config.yaml
hidden_size: 384
moe_layers: [1, 3, 5, 7]
norm: "rmsnorm"
norm_place: "pre"
positions: "rope"
qk_norm: true
tie_word_embeddings: false
parallel_block: false
init_std_o: 0.00533
optimizer: "cautious_adamw"
beta1: 0.95
beta2: 0.95
schedule: "wsd"
final_lr_fraction: 0.0
Below are experts of layer 3 (counted from 0) of a mixture-of-experts language model. Rows are named router (the router's row for the expert), gate (a neuron's input weights, with its number), up (a neuron's input weights, with its number), down (a neuron's output weights, with its number) and show model dimensions 0-47. Each number is 128 + 24 x the weight over its row's rms, rounded and kept within 0 to 255.
Before each expert's rows: a language model's description of what the expert responds to; "mostly gets" lists some tokens that are sent to it at least half of the time. This comes from a sample of Wikipedia text that the model never trained on.

# expert 27
What it handles: where, born, mid-word pieces
mostly gets: " where", "----", " drums", " particularly", " Not", " appeared"
router [ 98 134 143 151 114 110 121 105 164 109 172 127  88 122 137 163  78 117  94 170 105 123 131  95 112 109 139 116 108 181 106 129 176 140 175  92 116  98 164 121 138 126 149 126 142 114 148 146]
gate3 [ 85 124 127 133 104 117 126 115 135 139 132 152 111 132 209 100 120 113 106 158 141  93  89 119 125 106 105 126 113 136 110 160 157 132 176  99 121 107 178 129 119 108 133  98 148  98 127 142]
up3 [145 140 135 153  77 128 104 148 100 143  81 120 109 119 120 155 123 134 126  95 112  99 108  92 116 145 113 146 126 122 124 130 153 117 110 105 112 116 159 178 121 127 134 130 128 120 153 126]
down3 [111 156 153 146 142 132  84 162 122 162 147 133 120 122 121 120 111 153 152 131 124 109 140 101 111 155 149  98 147 103  91 134 117 114 139 154 105  63 129 144 157 138 104 104  91 106 123  91]
gate4 [101 145 133 160 107  47 121  96 100 143 155 116  85 118 153 138 124 113 137 131 127 135 100  97 137 128 111 129 141 154  88 131 144  99 152 119 135 107 146 148 158 105 106 142 176 114 106 183]
up4 [130 168 141 120  96 134 143 111 153 159 116 130 132 117 126 123 148 103 109 163 107 123 158 126 117 118 125 132 162 148 119  94 122 111 133 109 137  89 153 129 132 138 130 153 158 117 123 177]
down4 [143 126 118  98 122 105  95 159 110 141 129 125 131 155 113 135 100 113 104 138 118 153 149 171 137 150 146 127  99 135 117 126 136 122 160 169 136 103 125 101 176 106 145 158 120  98 130 133]
gate5 [132 138 143 129 135 162 127 130 160 137 141 136 104  71 164 124  69 122 148 137 125 159 119 126 161 149 116 110 159 129 148 139 103 119 125 179  94 120 159 106  88 118 141 133 118 117 106 124]
up5 [155 180 108 162 142 116 137 137 114  96 136 175 156 112 147 119 119 115  93 114  98  99 140 167  73 133 131 145 133 121 159 143 141 104 146 126 107 147  92 124 161 148 137 122 156  88 139 171]
down5 [126 103 146  94 129  98 119 183 123  83 146 151 157 144 152 143 169 194  95 119 113 116 106 105 113 165 113 119 147 119 148 137 144  82  95 132 122 123 132 161 127 137 148 110 134 159 157  86]
gate6 [110 102 135 121  78 114 113  91 141 118 159 139 134 123 160  99 131 120 129 167 118 129 124 128 106 131 127 125 144 107 137 121 127 101 137 119 153 111 121 127 119 115 124 175 147 128 122 137]
up6 [130 173  91  85 166 128 124 142 100 124 150 164 121 122  95 177 101 146 116 134 118 131 137 130 133 108  83 111 130 160 102 140 121 145 101 148 133 126 152 132 160 120 137 154 103 120 148 119]
down6 [146 107 121 139 118 138 124 168 137 143 142 146 119 143 133 143 142  87 146 152 106 131 112 108 111 145 121  87 148 120 138 124 138 143 141 204 149 134 107 155 156 149 104 111 114 133 136 169]
gate7 [ 94 129 107 163 131 136 153  82 115 133 147 111 122 110 150 110  78 113 104 135 144 126 123  94 130 126 114 122 124 142 137 111 117 122 109 140 103 102 122 128 131 121 108  99 177  81 114 117]
up7 [109  80 140 124 135  49 139 176  85 116 100 120  60 124 115 152 144 152 114 145 121 168 122 140 105  85 149 134 163 127 118 138 147 113 130 134 126 128 158  76 136 151 126 122 148  89 130 130]
down7 [154 121 142  97 148  97 117 120 131 126  98 152 127 130 124  98 119 134 106  89 129 125 155 129 137 101 144 117 129  89 103 134 115  98 125  80  88 127 144 154 158 159 123 118  86 140 106 120]
gate8 [144 160 136 132 134 136 116  92 167  83 100 107 136 109 151 145 133  85 123 120 109 111 111 130 166 132 147  87 135 122 118 125 146 123 171 118 117 145 118 129 118 122 142 106 165 157 132 141]
up8 [124 120 157 148 132 128 148 114 121 130 135 103  71 164 131 150 110 166 148 125 132 175 135 152  95 124 124  92 152 104 121 127 131  82 152 113 154  83 133 158 135 124 112 134 133 159 120 131]
down8 [116 122 103 142 156 132 140 109 105 166  96 154 120 139 136 178 115 141 138 156 127 101 106 110 136 121 112 189 153 123 130 115 137 139 108 152 135 154 147 125 139 155  64 159 173 103 113 102]
gate9 [120 134 150  56 142 153 122 126 134  93 146 126  90 131 130 121 145 115  92 140 125 144 138 108 145 117 113 120 156 134 121 165 134  98 131 144 114 125 114 161 154  78  93 104 153 151 122 113]
up9 [145 111 158  93 109 116 152 163  98 103 146 123  87 109 160 179 118 158 155 144 117 103 143 140 109 149 112 117 115 158 104 135 141  99 161  96 120 135 179 156 124 104 149 100 133 138 120 125]
down9 [136 116 144 166 131 138 166 154 110 165 134 150  96 108 137 114 165 101 155 140 141 117 157 106 121  98  69 140 114 123 105 146 109 131 164 133 118 151 108 124 116 136 170 158 140 124 103 123]
gate10 [128 108 151 165 158 152 133 121 113 117 126 130 135  88 153 107  81 132 134 145 107 129 103 125 169 132 152 164 165 100 137 150 150 123 135 102  93 126 132 114 130 156 183 121  84 133  98 145]
up10 [102 143 132 133 143  93 114 135 130 124 140 115 136 150 124  80 141 137 111 165 127  85 133 157 119 102 128 156 107 144 107 176 133 132 145 155 138 118 127 126 125  99 125 139 105  97 139 128]
down10 [123  98 131 117 156 122 114 109 116 113 150 143 112 139 158 101 118 134 120  93 148 121 177 145 105 136 147 156 112 131 127 138 149 169 129 114 163 134 131 130 160 137 150 179 119 158 198 108]
gate11 [155 154 150 106 146 161  71 115  97 134  89 126 135  77 131 108 106 175  83 152 125 174 151 135 136 111 114 109 135 130 124 154 156 106 174 125 119 133 183 144 110 103 122  95 166  56 109 183]
up11 [142 167 168 122 101 100 111 166 140  88 130 154 149 127 161  76 171 109 186 134 149 102 152 150  96 139 139  64 109  85 114 141 130 105 136 131 139 105 117 133 117 108 119 118 132 175 156 166]
down11 [ 88 118  95 138 113 118 165  85 149 133 131 122 162 132 148 114 120 129 101 117 123 145 124 155 113 151 117 140 166 146 123 130  83 163 153 140 162 124 137 169 112 129 130 137 155 148 108 155]
gate12 [140 119 186 121 111 113 127 131 132  95  84 135 119  90 120 121 152  99 128 153 137 101 100 100 140  76 152 128 112 166 131 153 142 121 164 142 165 140 175  89 122 113 139 140 124 108 100 142]
up12 [138  89 156 132 118  93  93 147 102 135 102  89 101 187 131 126 138 122 127 104 121 143 123 123 145 157 161 150 126 143  97 145 122 108 151 136 156 123 116 100 124 146 103 140 112 139 145 111]
down12 [134 152 150 127 138 146 134 128 142 105 112 103 140 117 105  83 134 117 149 153 142 100  99 136 113 127 124 120 118 126 126 120 144 134 137 138 107 116 120 119 113 119  92 116 124 103 144 113]
gate13 [109 142 114 127 126  80 111 154 148 101 124 144 114 117 107 107 123 127 170 178 165 150 133 165 118 126 120 107 130 168  73 159 157 115 137  88 100 124 103 169 167 127 139 190 148 122 123 162]
up13 [ 88 149 114 132 109 101  80 107 178 137 107 138 145 150 123 117  96 129 146 128 138 156 179 114 129 131 130 165 109 107  86 154 106 135  77 141 131 101 110 136 122 158 126 164 113 135 130 117]
down13 [125 137 157 108 153 150 142 126 174 145 152 106 101 131  91 111 130 151 161 134 133 129  91 176 146 161 156 139 121 103 123 163  84 159  92 141 131 100 126 123  80 103 148 121 120 120 150 158]
gate14 [132 148 142 106 137 135 158 140 158 163 188 119  97 151 139 125  98 128 116 165 113 151  85 144 157 146 121 154 107 105 121 122 163 130 100 174 140 153 120 106 103  86 117 152 129 116 138 112]
up14 [ 87  99 112 101 170  84 137  83 141 139 143 142 158 121 120 175 133 122 171 131 158 107 131 109 134 157 121 116 116 133 112 143 160 128 143 165  95 128 179 174 111  95 142 152 102 114 120 118]
down14 [156 146 125 149 168 138 107 108 122 104 148 151 143  66  99 119 110 157 137 126 143 117 100 148 108 118  96 139 135 142 159  94 135 127 129 134 126 133 108  98 182 144 101 127 157  87 164  97]
gate15 [122 144 194 115 141 120 105 122 144 107 103 167  98 158 106 169 143 117  78 125 168 129 134 143 152 160 123 139 109 158 114 143 135  89 141 120 126 162 114 100 117 115 119 152 119 144 100 147]
up15 [151 151 140 123 111 190 124 135 145 118 119 158 144  93 116 114 118 154 129 154 106  99 134 129 121 123 110 131 118 161  80 124 113 149 116 121 119 131 136 126 135 100 107 142 127  99 140 106]
down15 [112 123 124  88 116 157 137 113 123 107  89 135 152  91 130  97 115 109 101 110 106 142 110  99 142  98 137 150 109 142  99 146 128 120 117 118 104 123 128 178 128  85 101 105 161 142 135 137]
gate16 [128 152 127 113 110 151 156  89 132 141 171 137 134 106 157  95 118 122 118 150 118 118 117 102  97 167 115  94 109 139 111 117 153 186 158 140 117 102 116 152 138 117 131 146  91 117 141 145]
up16 [ 98 149 103 122 159 142  95 119 133 144 109 135 155  84 120 140 141 118 176 101 165 149 106 137 155 128 141 162 156 127 152 138 128 134 106  62 108 132 144 125 114 132 156  88 158 119 144 147]
down16 [ 92  90 103 175 128  92 168 120 110 129  88 117 148 133 128 135 175  95 172 132 165 141 121 151 138 150 138 115 129 103 144 119  92 145 106 134 122 114 151 148 113  96 133  99 147 137 160 154]
gate17 [102 154 114 142 137 118 119  97 104 123 139 134 122 113 124 146 165 152 101 100 142 141 140 120 109 155  95 124 118 132 177 123 100 182 106 146 122  83 128  83 152 127 148 120 132  92 144  95]
up17 [156  74 113 147 168  97 131 103 147 127 157  92 159 117 141 124 103 192 100 105 103 161 159 134  86 154 124 135 155 144 124  98 132 131 131  96 161 125 143  85 148 119 117  98 139 121 166 106]
down17 [112 100 139 170  88 126 152  50 126 130 122 156 148 131  76 122 137 199 117 141 123 110 141 110 166 121 113 127 179 127 118 118 133 148 114 165 132 147 103 138 132 119 104 180 139  89  97 113]
gate18 [ 68 175 102 147 130 130 153 159 110 125 105 174 124 107 147 185 149 165 199 155 146 147 136 100 120 155 111  78  89 123 113 136 158 132 145 118 123 150 126 127 109 122 129 118 153 131 164 122]
up18 [ 77 128 142 173 114 115 158 114 137 137 127 126 151 132  76 126  67 118 137 157 106 147 120 134 119 128 125  55 156 139 142  93 103 156 125 170  68  99 123 165 150 164 111 153 117 121 109 134]
down18 [119 122 136 132  82 118 209 139 124 130 106 108 118 116 137  75 164 108 105 127 139 166 133 151 155 155 109 128 143 117 126 186  81 108 114 112 143 136 124 134 105 130 151 110 102 132 115 120]
gate19 [125 124 176 133 113 122 149 116 177 125 152 120 138  86 166 148 136 115  85 118 138 155  93 127 179 170 102 109 136 127 139  93 140 127 199 156 113  78  90  94 113  96 140 128 115 109 111 142]
up19 [124 165 127 164 136 163 129 127 146 153 108 134 140 147 112 129  78 123 136 100 149 138 155 138 125 128 151 138 118 175 101 112 102 150  94 131 108 106 154 112 171 164 113 141 135 119 133 125]
down19 [167 121 111 114 105 150 107 139 145 180 164  99 110  82 148  96 140 148 174 157  97 105 130 128 178 163 144 157 133 113 100 109  83 150 106 138 144 116 124 105 139 136 107 145 146 116 157  94]
gate20 [177 117 166 142 121 169 109  95 121 150  71 164 147 140 104 145 131 148 127  87 144 124 112  95  84 188 166 107 107 114  99 173 146 125 148 102 140 133 114 132 169 130 138 124 135 116 123 153]
up20 [134 110 147 127 142 141 121 101 112 107 133 140  83 112 142 109 154 174 116 137  98 137 131 139 130 127 160 150 128 145 116 107 138 126 156 123 140 123 133  59 120 130 127 126 121 158 139 129]
down20 [138  83 160 114 102 114  79 124 127 162 154 145 153 132 124 118 145 126  97 127 112 119  97 143  92 139 131 102 121 106 129 124 143 118 135  80 137  87 142 128 111 157 116 184 135 102 129 122]
gate21 [ 87 171 154 131 108 122 138  87 164 126 164 157 130 151  98 139 166 118 105 132 162 122 116 177 115 107 115 145 115 141  98 140 144 158 112 150 126 112 149  97 157 125 191 143 133 142 155 111]
up21 [157 118  96 154 162 123 145 120  70 146 144  96 130 114 128 134 105 139 161 120  98 171  93 127 172 100 125 151 138  88  95  85 113 129 133 128 118 125  92 114 115 117  93 114 114 110 135 112]
down21 [126 115 117 147 164 131 110 120  86 144 134 111 143 139 141 149 173 161 113  81 136 144 126 147 170 143  85 149 114  97  98 142 115 126 113 139 122 137  99 107 150 136 116 129 178  94 129  86]
gate22 [ 98 130 126 120 139 138 112 170 137 153 139 116 162 127 142 105 131 104 125 164 110 134 173  80 113 143 178 118 101 135 175 155 112 181 109 132 133 102 172 112 162 125 117  76 134 154 144 146]
up22 [123 131 108 161 130 122 177 142 136  89 167 109  96  97 162 136 139 158 130 145 111 164 121 137 159 143 128 136 134 127 105 115 130 133 133 127 159 131 158  90 128 142 110 159 117 140 103  98]
down22 [177 147  94 127 121 134  99 115 115 131 128 128 153 159 113 134  97 139 171  94 137 147 133 150 146 120 118 157 116 131 147 177 154 120 140 131  63 150 117 110 117  83 122 179 136 140  93 117]
gate23 [119 140 158 141 132  87 142 123 161 179 171  91 155 147 155 132 134 130 115 134 113 135  92 136 146 175 141 127 117 109 131 143 142 126 152 127 139 141 107 110 123 119 149  77 116 131 157 107]
up23 [106 202 109 147  89 170 157 143 120  96 157 149  79 146 110 118 168  99 148 148 123 113 138 122 148 135 125 122 107  98 147 112 108 134 105 115 155 116 151 113 156 123 116 128 154 133 126 152]
down23 [143 144 124  97 143 134  99 106 117 120  87 119 124 120 128 115 120 122 108 110 127 135 172 117 162 134 131 151 114 115 151 178 162 119 116 132 126 145 149 145 125 132 144 123 144 133 208 130]
gate24 [106 120  90 135 120  98 116 116 110 135 163 137 150 134  92 160 127 149 129 144  92 134 118 164 118 113 110 144  98 117 124 148 131 101 185 122 160 113 129 113 148 149 121 154 149 113  89 200]
up24 [110 166  93 137 102 101  71 139  99 140 114 131 139 153 102 162 101 115 132 132 115 106  96 123  80 111 115 111  89  76 148 132 132 126 126 142 120  85 120 155 157 171 120 155 104 120 144 187]
down24 [125 150 120 123 135 125 119  99 102  99 136 113 125 187 152  83 118 127 121 103 132 171  73 124 137 114 148 155 144 138 115 126 126  95 116 182 121 116 169 113 109 149 140 116 119 143 165  97]
gate25 [156 135 133 128 107 102 105  97 131 128 135 171 118 148 189 135 128 113 143 115  90 135 149 124 109 160 153 149 119 126 161 141 128 162 108  99 159 115 153 122 113 132 112 135 114 116 139 114]
up25 [ 91 135 119 159 128 134 175 145 131 102 138 138 102  88 162 121 122  99  97 134 122  98  92 147 130  63 133 133  97 141 138 105 109 141 133 126 155 158 178  90 122  93 118 107 129 134 132 142]
down25 [156 148 105 114 118 126 108 141 165 150 158 166 133 152 137 142 128 107 131 165 140 132 157  83 134 106 120 121 112 148 130 107 169 149 127 146 158 133 134 166 153 101 160 160 150 150 150 147]
gate26 [118 132 139 124 105 179 108 108 154 101 132 147 141  91 203 121 159 157  95 105 138 125 120  96 133 128 100 135 102 137 139 188 153 165 151 122 125 132 111 116 146  55 159 117 152 122 141 129]
up26 [111 170  87  83 127 137 113 144 116 139 131 115 108 108  90 129  92 147 147 138 127 139  91 161 143 126 121 126 118 130  92 137 128 120 114  91 108 126 157 120 148 159 131  99 165  97 141  85]
down26 [131 143 135 110 139 118 129 140 103 179 134 103 139 168 140 145 160  88 134 110  91 133 139 144 125 173 142 134 125 100 128 147 143 155 164 145 133 144 132 116  91 121  95 135 140 105 170 139]
gate27 [113 168 144 129  96 156 157 132 104  98 160 129 118  87  97 115  90 139 109 143  82 146 108 151 138 158 119 123 114 148 149 152 139 151 140  85 138 140 120 140 129 155 116 110 118 154 135 128]
up27 [149 167 146 155 101 116  97 134 142 147  96 141 148 163 156 179 116 139 123 160 110 102 130 128 117  86 119 106 132 146 152 103 124 112 142 157 151 134  94 108 100 155 138 134 125  59 122 101]
down27 [140 114 133 157 148 132 141 108 143 114 147 154 111 169 188 117 115  85 135 122 117 142  76 113 127 140 135 134 130 126 130 213 134  99 137 139 134 121  97 114 141  81 138 172 158 145 148 146]
gate28 [113 154 158 103 116 133 134 117 146  85 125  97 149 135 151 118 179 129 117 139 135 136 168 128 154 114 117  98 116 120 113 136 138 158 147 139 125  94 140 125 139 102 119 106 103 129 129 108]
up28 [111 149 108 101 135  83 126 106 112 122 144 138 117 150 135 212 149 130 153 157 138  98 125 167 115 118 113 152 162  66 125 159 130 117 116  73 106 166 157 124 138 168 141 182  91 121  93 117]
down28 [ 84 131 138 145 136 105 107 102 133 132 138 156 141 145  87 106 119 168 145 118 151 109 104 127 121 128 176 100 114 136 122 143 111 139 142 136 149 151 133 130 168 120 103 107  76 129 161 165]
gate29 [110 142 169 107 122 118 125 113 103 146  93 153 144 154 123 141 101 161 135 157 157 108 133 110 124 165 120 159 132 140 100 165 123 132 137 103 100 131 140 159 120  82  93 134 133  87 134 100]
up29 [140 149 114 138 179 185 195 130 121 107 145 159 120  76 127 108 114 140  95 126 110 160 107 165 105 131 131 111 103 120 151 115 122 139 128 117 147 141 119  95 117 153 130 142 120 116 150 133]
down29 [172 129 161 156 114 132 139 187  88 153  91 103 102 100 142 151 121 109 115 163 108 171  91 105 143 135 142 134 123 132 125 103 109 180 113 131 190 152 125 142 146 151 131 170  94 142 160 114]
gate30 [108  94 118 132  71 142 100 146 100 105 141  85 141 166 101  73 168 108 127 135  87 132  91 144 131 131 136 173 135 140 114 125 130 131 177  89 166 125 146 135 112 141  95 137 138  99 115 154]
up30 [ 92 135 112 120 102 110 144 143  94 151  85 139 141 102 111 106  86 124 122 121 140 152  96  94 138 105 126 122 120 144 152 134  88 145 102 102 128 151 112 139 107 164 115 108 111  89 116  85]
down30 [104 131 125 133 105 146 153  89 158 118 149 121  83 125 105 167 107 183 106 131 124 106  94 142 143  94 124 114 161 137 132 192 108 188 121 133 141 178 154 114  88 117 127  97  97 119 118 133]
gate31 [112  91 142 123 108 129 130 112 143  57 146 178 118 140 177 117 120  90 133 133 140 110  92 118 172 129 193  68 121 116  95 153 125 156 167  80 155  76 128 152  99 124 161 122 139 147 143 114]
up31 [131  80 108 142 121 106  68 133  95 130 131 164  97 179 119 146 158 107 156 154 107 135 149 134 131 108 115 166 110 152 149 184 123 127 130 134 133 152 108 160 103 139 135 133 106 104 134 128]
down31 [128 102 131 145 100 158 147 119 114 106 100 100 154  94 161  99 157 167 166 170  70 131 142 122 130 142 134 144 139 109 102 112 138 111 155 113 145 100 133 161  80 148 137 130 100 131 155 152]
gate32 [152 112 110 166 141 125 105 134 116 126  99 129 107 107 140 164 103 153 156 132  85 151  93 110 105 129 157 118 123 141 124  89 180 128 174 108 108  96 124 105 126 115 107 140 166 133 142 155]
up32 [149 120 163 114 115  99 148 111 136 114 105 154 119 141 136 123  88 143 103 100  73 143 115 127 124 153 118 140 149 124 139  93 134 136 189 168 126 132 135 107 162 117 102 105 147 135 100 128]
down32 [ 99 164 131 119 133 144 106 124 107  96 114 136 126 173 143  94 156 123 130 137 134  94 111 149 100 124 171 151 107 127 100 175 114 153 124 105 140 119 137 151 114  97 138 148 134 168 132  92]
gate33 [136 170 112 190 110 127 116 115 104  99 131 146 101 125 133 140 137 148 121 125 106 138 118 113 118 101 119  89 116 128 139 117 154 106 159 135 126 130 166 113 143 142 113 136 118 131 126 165]
up33 [145 154  96 148 164 143  98 151 102 114 128 139  84 145 125 182 108 112 125 119  71 152 138  70  97 155 111  49 157 157 113 109 146 119 145 100 130 149 123 140 140 152 154 147 128 131  98 166]
down33 [138 139 117 156 136 114 131 131 123 119 153 153 177 150 177 117 172 159 108 170 136 148 134 114 116 155 151 123 153 117 106 113 121 116 129 144  81 132 104 142 120 100 113 110 110 133 133  62]
gate34 [116 165 154 118 123 172  84  77 133 105 108 163 140 117 145 135 156 143 141 127 125 134 150 118  81 146 121 123 145 189 114 101 147 175 118 130 121 138 125 135 132 113 160 124 121 161 116 134]
up34 [148 148  50 154 145 140 113 128  90 137 151 148 157 106 114 173 122 128  91 169 120 131 134 148 138 153 107 154 149  94 162 134 100 150  91 148 110 144 104 159 111 128 115 134 176 138 117 142]
down34 [118 118 111 131 106 133 132 182 124 122 162 127 140 109 160 106 185 133 110 148 134 102 103 143 188 110 117 118 100 125 147 121 123 117 118 127 138 154 148 150 150 129 157 124 152  96 160 171]
gate35 [138 142  93  68 111 167 123 111  91 142 133 120 116 166 101 101  73 160 115 175 165 127 162 129 109 152 118 139 155 117 136 111 111 116 161 132 156 111 110 143 190 154 132 104  89  88 142 125]
up35 [118 113 139 133 131 113 105 113 127  78 108 100  89 126 104 110 148 106 135 139 134 118 139 143 121 153 114 135 136 113 145 154 147 143 138 135  91 138 148 113 124 101 119 161  74 137 110 103]
down35 [107  91 153 141 135 104  91  83 123 135 117 140 122 101 157 123 148 139 155 155 159  88 158 119 113 107 133 103  86 172  94 113 143 156 121 117 137 156 148 123 130 154 167 137 122 117 129  89]
gate36 [107 130 116 139 140  98  93 126 135  80 142 142 116 100 145 146 143  93  84 140 107 146 102  99 133 113 149  98 107 133  99 159 156 143 127 117 149  56 131 114 122  93 153 119 132 100 136 153]
up36 [111 113 122 152 124 103 156 130 168 112 152 111 107 131 110 111 104 148 107 126 126 109 115 166 141  88 105 143 115 147 112 116 107 133 100 100 107 119 128  69 128 123 140 120 132 189 154 145]
down36 [141 115 111  91 105 100 150 137 139  98 129 133 127 136 161 141 194  78 103 113 152 121 152  91 164 116 150 144 118 164 121 124 112 109 127 136 128 130 149 183 108  91 184 172 126 150 157  93]
gate37 [150  79 155 134 170 128 148 129  98 125 100  95 137 144 104 150 190 140 135 136 105 147 112 123 120 125 122 124 142 144 155 129 153 132 182 139 159 132 104 170 117 147 116 126 141 159  88 149]
up37 [150 141 109 127  98 141 125 105 193 138 177 103 116 168 117 112  96 104 111 123 153 110 112 101 169 115 108 177 100 118 103 137 141 144 166  74 131 140 162 115 101 143  78  89 125 149  96 121]
down37 [123 141 132 103 124 177 122 136 113 101 129 118 133 136 133 146 141  77 109 135 141 167 159 139 146  78 161  54 103 130  86 136 136 115 145  83 131 124 177 125 134 138 148 121 136 106  81 136]
gate38 [121  96 104 121 123 147 118 110  98 132 196 168 115 132 162 114 159 111 129 158 128 114 153 172  97 154 119 131 128 105 128 157 141 153 130 110 146 102 139 136 133 128 104 140 121 109 136 144]
up38 [ 96 119 141 151 106 155 153 168  66 101 193 112 141 161 100 141 149 126 152 126  90 121 144 140  94 115 101 132 149 118 130 123 152  86 144 139 137 142 104  87  94 114  77 155 179 111 148 159]
down38 [121 114 147 142 149 124 118 143 112 183 121  96 154 100 133 112 147 108  92 132 149 141 134  90 132 151 104  76 102 143 135 114 142 176  85 113 117 139 112 127 152 114 169 125  95 115 136 177]
gate39 [131 125 116 167 107 152 110 137 148 138 178 167 116 113  88  88 118 126 120 135 133 153 119 174  95 134 119 126 148 160 125 143 156 145 124 112  92 130 130 115 140 110 128 119 119  97 129 136]
up39 [137 126 149 169 123 139 215 153 136 108 119 115 141 130 106  97 157 118 132 150 137 135 167 125 110 146 105  90 105  90 154 106 124 124 127 101 134 133 161 129 126 136 131  92 126 157 114 119]
down39 [122 144 127 178 119 116 167  95 129 129 150 128  93  77 114 149 141 115 118 125 115 144 139 158 178 129 112 140 125 115 151 138 123 128 123 117 157 143 136 122 153 163 121  88 171 140 117 123]
gate40 [137 109  91 112 119 143 151 128 180 142 125 109 104 100 139 143 132 130 109 146 115 152 127 171 175 144 128 128 118 136 127 114 122 109 159 115 141 127 153 163 161 151 165 142 134 120 155 131]
up40 [125 151 144 128 121 116 127 130 131 120 154 109 115 195 119 103 152 111 124 144 109 146 131 139 101 131 152 134 114 101 158 110  91 189  98 112  98 140  95 139 135 148 136 118 152  92 113 143]
down40 [131 128 136 149 125 104 123  93 117  94  91 140 131  79 153 103 168  87 128 113 123  84 151 162 151  98  97 128 140 134 140 158 135  92 140 106 132 100 123 149 134 157 139  85  99  98 146 161]
gate41 [131 143 167  95 142 130 101 129 148 156 129 115 135 116 136 113  91 109 121 124 133 125 116 122  68 119 148 126 115 162 126 159 130 143 105  92 136 114 157 118 135 115 149 113 119 132 138 109]
up41 [141  73 139  45 125 164 131 131 124 152 146 129 145 151 113  79 167 101 125 165 127 110 116 144 117  77 140 134 130 157  97 133 129 169 161  90 141 104 151 139 109  94 115 129 167 127 143 110]
down41 [124 154 183 123 127  82 140 122 130 104 158 139  89 114 149 140 134 141 108 135 123 109 140 131 181 154 113 119 134 129 150 161 128 144 152 136 107 168 146  86 113 126 161 152 133 132 159 126]
gate42 [118 119  94 134 159 114 140  85  70 115 117 108 110 114 111 132 132 107 133 140 100 138 122 160 106 145 164 134 151 102 147 148 119 144 109 168 104  93 120 135 185 158 124 128 124 101 143 119]
up42 [124 144 119 110 165 118 132 135 170 137 155 119 132 136 103 150 130 122 147 162 111 143 137 152  92 134 148 113 137 138 158 136 104 189  78 117 104 118 144 112 168 176 125 160 133 109 164 157]
down42 [165 118 131  96 129 106 153 126 101 140 159 137 130 105  93 108 129 154  85 146 118 154 127 121 182 108  94 156 141 114 151 153  94 102 143  89  94 152 163 122  94 108 138 148 155 125  77 121]
gate43 [125 194 142 115 102 146 104 122 116  90 133 147 131 119 153 145 124 105 130 167 128 142 120 142  69 132 117  87 161 177 107 142 132 145 163 111 143 130 139 108  95  91 122 107 113 134 148 145]
up43 [138 137 117 119 115 158 189 126  77 104 112 121 100 164 119 198 118 139  82 156 142 128 122 159 132 122 122 128 180 129 171 118 144 123 171 157 177 188 154 107 137 124 115 149 145 107 122 110]
down43 [145 142 135 126 145 130 144 157 139 111 147 129 146 147 104 116 106 150 146 115 125  98 130 105 121 107 145 196 133 138 113 131 134 141 130 132  87 110 151 119  74 124 138 131  87 133 114  84]
gate44 [118 140 110 154 119 151 135 112 122 142 149 116  64 170 120 140 118 159 157 157 101 132 123 102 145 164 150 137 119 170 128 117 109 154 124 112 172 158 141 130 132 118 136 130  80 105 177 152]
up44 [162 119 130 105 157 151 105 111 198 139 144 163 143 147 130 109 141 142 126 146  84  88 125 124 149 139 145 113 136 154 169 107 141 126 105 119 125 105 156 130 121 127 140 128 178 137 134 146]
down44 [131 129 134 131  92 123 128 113 108 116 145 142 123 125 157 110  84 123 117 144 166 106 177 147 102 130 125 150 153 101  98 138 118 142 117 111  87 119 148 145 135 103 117 143 137 107  91  69]
gate45 [128 120 178 146 122 165  78 128 153 121 147 116 175 167 139 110 104 132  78 123 117  78  85 162 146 154 130  91 128 119 102 136 118 140 102 104 105 139 123 145 124 115 154 150 157 139 102 138]
up45 [117 125 156 127 102 149 124 172 139 145 123  77 176 139 174 111 155 153 117 125 161 123 139  79 166 133 122 109 107  69 121 101 115 133  89 125 130  79 115 116 111  97 128 107 145 147 130 113]
down45 [131 142 125 172 149 160 153  95 140 139 136 126 132  98 139 124 127 100 156 139 177 135 145 131 137 136 105 144 106 139 115 123 132 151  73 152 121 165 152 129 149 126 104  78 126 117 112 121]
gate46 [144 136 152 114 115 165 148 140 101 164 133  86 130 125 141 132 142 141 100 151 131 121 140 107  89 120 137  93 138 179 116 110 132 137 101 100 122 106 121 174  93 118 140 145 138  86 124 139]
up46 [121 118 150 151 138  99 122 156 113 148 125 104 156 127 118 101 109 121 123 130 107 107 147 139 147 108 111 133 129 121  83 143 138 132 173 123 117 112 131 131 103 148  87 136 126 175 117 114]
down46 [126 139 108 130 128 168 161 174 158 122  96 132 138 135 117 134  99 144 139  96  98 184 149 127 121 127 132 186 135 178 121 184 129 166 145 115  77 160 171 123 128 166 124 132 100 103 129 117]
gate47 [140 100 114 120 106 104 131 119 135 111 131 158 102 107 128  90 114 143 114 146  97 162 111 144 116 170 113 127 137 160 127 147 155 134 121 126 185 138 120 125 120 174 141  83 146 114 153 144]
up47 [125 109 143 161 138 132 107 116 119 135 121  88 138 145 152 154 157  98 139 142 183 151 161 101 151 143 136  97 107 141 148 192 135 151 137 116 129 133 141  99 143 141 127 117 137 189 162 117]
down47 [119 179 148 140 136 137  89  85 127 126 132 111 115 160 111 155 117 117 186 142  94 126 117 173 133 158 137  86  94 160 157 125 110 129 143 128  83 121 135  93 163 102 109 117  95 128 142 117]
gate48 [128 122 135 159 146 170 121 139 138 127 138 142 162 122 120 116 159 103 111 127  91  95 146  81 153 121  69 145  99 111 113 122 143 125 146 158 164 100 117 120 137 130 122 115 112 104 131 113]
up48 [174 144 122 155 135 171 134 153 132 163 116 141 144 144 103 102 113 125 142  82  98 140 131 144 101  74 121 111 122 135 143 158 125 144 110 102 129 164 170  89 171  86 117 163 138 126  93 116]
down48 [107 117 138 121 102 113  94 127  96 102 117 104 104 168 154 143 136 108 103 114 129  81 118 106 121 124 146 111 100 176 179  86 149 142  82 125 125 109 139 145 122 116 120 179 138  97 124 118]